Experts of a small language model.
Size: width 256, vocabulary 8192, 35.4M parameters.
Training: a variant of SOAP for the experts, 3901 steps.
Below are experts of layer 9 (counted from 0) of a mixture-of-experts language model. Rows are named router (the router's row for the expert), down (a neuron's output weights, with its number) and show model dimensions 0-255. Each number is 128 + 24 x the weight over its row's rms, rounded and kept within 0 to 255. Numbers have three digits each.
After each expert's rows: "comes before" lists some tokens at least twice as common just after its tokens as in all text. This comes from a sample of Wikipedia text that the model never trained on. Tokens count by the router's weight.

# expert 9
router:093140129113130109154129153094109100111133153119094110122162101131088126147146127096120116116085116125134122182082124114154075112152199102105096136131108139098168127152082116121118062142132165131132133142103125094122149127163120134100126162111152114126154116134137115112133159154113149157177123129143149124113095134121128122124116116117155154127166141139106127115153131127148093138146146146107140107123147083145111113123095129133114138103152094122119183123162129131132078145130142115127101130129133109147108137114185131125112171121091115106129144149155156152110097139107137152170133157115131087163091130083149095098118096121106163138155152154131100156155129129095130116135100121143115153161145071098148153157082074100092087122180128108161138120121181140169158122099126
down3:110157108131101113125143109132079112129142114151105157159124106149130164156145135125145127093120143109119126100105136161111094111124158145148112081119161142128134124109128114091142116082139115160098100157159132157112135103093130125151166147152150122165133147146106099096132162097118088124137115152149127184136130120133150131086150090119120106127096093122114139107133147124108114097091135097173135165163129101063157153098134130136111156117133136160163176147075132133131100124153048103136115157145116148152111100102139152115144147148188132119143108137116108109160119129149088133131175143086124116136130117157165106141145129179123133139124102093137137113114143168146165189103134167135089137098117149131096105127151120121140119120097198125101102103140125138132135104089119
comes before: " |", ";", "\"", " \"", ")", "O"

# expert 8
router:107124152144122129139149155124123143104100183134072165121118078163153092093140143132144120137065147118151148148130118191132137139128106073104118137139112152112164140109124111155124083180092116122136116139107143148105112134165096127083135134122208136106125130127103126107130108131156120108134136084140133173099116080089145113129138105132158132133136093146156133079143140154093127072128121109090121108097149132122118124151096131133134144121099131145095095143112126108140144138150123128099142129153076120125096115122155158148103131078128099123113185102154090107133137155154128155150156098160081131147127127139101143158090133127123117123131126152153110142131111144069189166116114141099156133151122106123127143139159089138118082115120132119150133128166120131102157158141124
down4:150142115147160092090124105137165094138079161146134119150121141108102134101158109115153102111140101101124127132104110110138162109124135183102117145140142123135114141097075142141137111103086138103116167155157107185121127132111148104129106132109115129116121165114113134144145108138133150097118134128106114129109123147150111147096128138149150104151159149124097139161091161134115095129085135121113141140102114146096125122121127100127100126184155178092144130148096138096099085144159099088135107098111095133157103182171096094106135128141135102161099170125115118143131127144103147150140147117109168162103115170118134165123158122126141093142126138167146149160106158122109145157096115142185111159107170099115132145142147146086128148148164133121089110170134040165136133121130127
comes before: " the", " a", " his", " their", " an", " its"

# expert 0
router:110095124105130136152072149169121121121139118118131131141170088134154124128153093128156096151125086153068150115125123121099144138140164127132103133098128143066154174134100150160145082140150180126144162147103122090146165122101142106102147151135143099132150136125128137136098130160189093162125143131118139121132087117122135162112120143118120138145128137123099124109144157131104123111173130103099151151157172114132109111120083118154108132107093093128169170159135134094117179153142145096141127148151131133133087097083162148122126172091153104130124151147110136140154113150153110121169116093170115124162164150141130129127149124122151136124135113115144107105082123089133173118124147178147132102121121100147165137180096104124095118136114081107140108176113122155119137127159110
down4:112105147120126161119145132122112142139120177149146133166145143132150133107143098147143145117142181142168107136088115145154140115086141147110098153106113133173092122131117100088173124144150137100088122116156091146115097118187119111159108114174097145190135151114072141073158161128155150131117152109117140158128115147123132161131121162152153132160083140182138164135129101143119136175137094129120106162137091122138157124087140106166112139149122131107147155125123150143097137100117101140176100129095129112168131168131159104141118107153092150174114117142124125164110114108159150125109166140138114146084126119123168165108121171153093163088129123149152139110120125109100192155149153126125154107126131116138094128132161109130168130150120103117119124113138136171130154134141149
comes before: " ", "\n", " —", "---|---|---|---|", " +", " USA"

# expert 14
router:168120150107109117104090138106114090091149143077117132099127070144123132105141121138130092135097164162120133109125091132121147119131118124105116169157105139105112099115138186155121102111152130122176181109149107091087143127177138088097118103091117133189132145111134153114120134165123170185117140125094101087091097118088127152146126156137127162106146105135149137186124097155104094119153124067129171072143165106150104142125078103127127098107125133125124122119120128142147149174121119115127173120121148173139105100128111103143153122131106119123127121133162140173164126104128121113172098119177130141154173149132127132157108148149126111137119131131129135105159140123098126133107115165144103117138167132153152105137085118144138114135139126087120126126099110160159147118136121
down10:111186162098070121123178134110210142149137145133132131095176165138131148129179145102158116138185100142096183144120140149126125100148149147127086121159167138110127119143125108154135095107167146148121113172103106102165156124130107142143108096107141136138128121094146124107145163120108123138128179100115149115170133128123115101154166111108133124136113089109147115140162128142139117149091130106135110096122088091101144079107126145147104098104121164164141108074098145133074149104135121116122124129142079125144151154139158124113167153123122127145123115129111130149123120127093156071136137109148153124133137113106088122134153150131105155149117147107136116122123116148125115100137158143122187131118120100110135114117137117093124123130144117148138123181136134221111126132138121
comes before: ".", " |", "0", "%", "°", "5"

# expert 3
router:115104120185140125116156105125095130122113123131110159109135077159159126154120150171114105149134117149119150127141153143076164129131118102122140157166152137090168141131108120140117102139108126126156146141136154117159121079134147139092141106067121127123150120115134181102116167153164115119123142092102127114124078123135151153121118078090150141154089088115144094113149126116134111106164100140074117109152151127093152155148080106093119154068151102124136129173145125150139107138133146147091129079109099122149125132092116135156122154112160099137151101136161122152140153168165143138184149160136139128168098149125099106132080105110152148122109113166132135126153098109102145122112112143103106127105156153104107131125114119134094131128143127079144067173122118120105103151149114
down10:113110158127118106124102150121124159113127171158105115112092133149109105149153111124067152098128124159124140130113115083141142165169153124127145126139181120091093085066167146102086143135137136105136156184125102111164132162122146120127155135112117139120109095116132105171146111152110098125160148144153157179106135052115110167120135117121128157132098115144148130139116141162112105156140148103145124129163135125141172141115153128139105160137113146163146130143134119154115132156092111133091128103096158173120137124172116114177211136123129166171129124111099141132168152152127123122141104111123113140159107162136150132161086134144169149104139138126151096138146127102108110145113097097152095089120090149161120131150090142107104164129120122155145159133135147127104115096130118
comes before: "\n", " The", " He", " he", " In", " It"

# expert 5
router:120157128122192135099102145124138165133111158091131111098125121141153111122150158115166086157126158121101118115105159128099142117128128124104124116107136145124136202139072144110099095096154116121126111138162109096114118125160154152121125123135154088157122124113159112097093160114162111102136141144164129172138136132096119149124117117119159156125099111134131086071129121166117047104164115124082142140111150157116135099126092082116143102134132115095123157160137153111107104158099139108131104151120156127130149125130142140191101145141119142123127149123134126141139162177165136147126126136159144104141107099109158093139093124166135127125141136135097122145183130128117149149099112158118098092078140106121103122204132094089123129113150155124156111132158129178104118153115134
down4:193117108138135078145142159141131145112114151106108132165133119109122154135123177164139115133144123107156144130175112140141173126112133099158115128155132134159141130097126123140105135121119102128082110147102169147108105088104151119104153127109109133137156105137121130194127134121147111117168090152112120137161131105147158130138092110133154138143135082137156135118161123125073115173150142136115121089093148096098139141128150106101142174150122137123113085153122131116143135113078155150099116082099136108141126147122102100129128119131138123114156164149135112132133157098136117134092176144123137141137100139136160125173118128091148122103108048144120099094143107088142105111182123166067110155112149121170143122111080095102093138120164145176094131160098134117094156124112132
comes before: "-", "|", "\n", "==", "The", "==="

# expert 1
router:089133147110195073088138114110100132081134091091131146117145099143157104132082138134133074150136084114142113145095134155132146150186140116106107148130111132121091124092102135120136100128128138129131152121108127100095154119120061097130164091117143186125151109157135157092133130109127127115134133089133139166103160123123152176104098117116141166140143073151157110172132149147085125124124077128107119132126125105143139134166095125118139094093127104138112133130146120118099110164136128059124171123129080091198113130110136138134112144127125120117141148147098105110143137163133143132102101115129134100138136147145131112133151116150117134137106114135053129126090112153144130125100078163123137113169162150144114123121129131146125116110140145132145095112139150144077138155148126
down4:155138101136137088137111115137138121137118124143118121158135129179168130198070110143116109085110114104099156164099125152135102154150109125153169128129122118153118126096153123123142094128108108149169112107112104105121133084137103115185138163135091127118134139180172099129149165140162144180174161133158146121136159139141119088171148153134112137130119128122106142136110159127111157117121119132103123109086116138122142121158160143106132153148113130111186122132108126097164116140107122129118130138139128118097126145114117145151143130117127142126132109125215136091106160139116120142170184162117117130134161119109135106083124112134141116136146085137143144128117145109145065129149119136116132168126127104130090146131095173094183150150148120168092128151107086117143108172100083
comes before: "1", "2", "3", "4", "5", "6"

# expert 12
router:099142141143180130089136122116117152125144127135136160119110123125128143101072164128166142205125138144131125147102140129100158121122138121146109140102117112091128118090127139118105112095144117186137120150119099176139109098197135135153130120129147157094129128123090141133129119096192101127142135098172135128099107118130146145123141133133163126095127109083124135160092127126121092119127130127122126133119165100117139114136114119125107091105111076165142117153090133124123092132135138124123141062111104142165159104108134107145120110130146123141116162168130097144158165150150123099160094140127132103118136103122120147077149125122124154117148164106091050091127115137141177171099147116113111153134125089108122101126147089137148064132141134146194121097126126153123115168143105
down10:117143109131089074091121142101095158104139135141156115141150105125136098123120122155173087099114133131129096105142107135126116158141098107122104158109129123109134128110123160095127189126100166119141149115157110099109149108113178116139137089126194123121131174121192097124138124117157126121177151117090125093134141156128108148181129098143125128146134131137167165090129112101099118135140116126084089118142129098133155136154116114131115136135134122097100107133095124139120075111138138108123152118125148113140148101119121093138128146090114071104094118102157151132105126165112150157169128170158123101113087162135125139126096171138108114135125106173105119115136150167145140119111138139150123118163068144110100115108122097161149116091110095168108104161111101077185137141144117
comes before: "ed", "s", "ation", "ing", "ment", "al"

# expert 2
router:096144127152208154116155100131056120096108155087123144121137105124126137142124142156109126115098119093105136183055177131134126124132166123102097148092160142133112186104118098121121070155147145116116150116141137118148127081112081138128115125161141149130145149122179149130122137107125128144135148108141102161101080117149135130099105104133131128151096107115127147124170143116151125122125149140140155184115151132131148120127116153129086093101117110147125099168150190120132138113135164096106144123135115101172118140107116174153135150099143132147102114127156098105139167170139160149140113092121132125082094139160130154128123152110149143110107075160083121144108116145119115100102118177106147107113131136161108140113125128091137130137124130119132113145157136139138108176151138
down10:187150134102128100118124136144121126148134120144132121142161109133133092136170086150154116129094124123152096142155137130090152128118177135110146133116132105141174095118125117115122171130143124102091107098125093131149142130066139122165133157096151111118111084143139135140121157123134125094100148136151153148129157131159160129107124172086107154149128123133143120114099119130127117113148130100130177130105132160126114126134141136121132160140131096129164148126145083095102170128130122117126123100105166137134094170097147143080142141180173115137132144141163124181075081142139185205130152146123177108097129130142123128092096118164144090150123131129108136078167094137129111142111119110106134152090120138180159124132086151157117100114150107137138196119145106153124115146125125
comes before: "0", "9", "8", "1", "7", "2"

# expert 4
router:134116128126156140110119106122111166094117115140094102089147121189153075119134117124110089124143123117155123169133127135119123100129129121146149107095109139073153089075153107112136137140083169103150130127114077115139103123136139118092153120118134091106149133147137174140146137102117079138111096083129146122146112123124099110080157109151112162079133150086148113135134112146097098114109137104183128115136168136097138093125115168148122077116143122155100144146125140094104122169165106122100137127131126097128114112113168120161089119110156097122134138090119106101082144127134108123170163118114113114164087149132113139111121131205141142092132151169145125150134128134110123112079135155138147154093188151127068119126143110137130147126119128127136123161093146133098141125150105
down10:123195167138136160123147106112139134088110071124135156124125127109156148132161182118131108103133121150133083143171131093142121101110139159163100137095118131120155086092102117112128102130119096087108139103150159157095159144091093146105136091125116117117128108129117093112086123134096104137131157104123123142158152095133131158096170138113150109096149127146145116149144160137077103106115110102135101119096131123175105113190141161101159150148104149113149115099100131159120143110086163140089104118122127122103149106107129112162082142116120135097146132101130162123143165124157178112118096112099158114132147130124157120113112074106118115122130137115148148120146117152146108085153094146201124094080137123168107135121159147151121114165112106128124141141134127091159155132141138
comes before: " of", ",", " and", " were", "er", " are"

# expert 10
router:082163110091173111112125131089115123136113120123110169111100154149120132099085153131151136116124119172151139161099120120131101147194121139150140145127149117092144124157128149160098076176136131112122127168112090146122132141111125077145146158098141131131121104127130104110115148163154108153121143109123131126115128155128160121132114131172121165102097126150114096123156124125146140114153143082162140138153144073066093101099103148120094100118093087101149110123105128151137132126160101089126110162122153098148097129127142154109137174103174098122104134094171102161105125104169112116129117129112164081158163171130135107157097131168144109085153099107100115158134147109151128112139131125139126189125101147129161113150110108118146149149151136098097122105137099156164117125114127
down10:160107125128132165115160143144123132115112097133158160120110136131141101128122081083116096112140152110104137099107131128094092153129186135152119111167139139151073098125121142119139117090099151121132122127147135103099110096145118148157144158165120149155156115123093114154111143159085107144095157137158116110122093111121151143092107114112094182111141077150141097140129134166114102110147132141169153107120061147151109136102130113108106098135129098135157152123133186149107135149136135098173121131115121147151078096151112138129126128112120156122132132130082150100158115156114125140133095120084150108140167091179129107123158149150182124154146137146132144121084116151130128095092131131111099113102143144121094158087124082110131071099131168116120136131106151130134102127151061
comes before: " |", "–", ":", " in", " season", " team"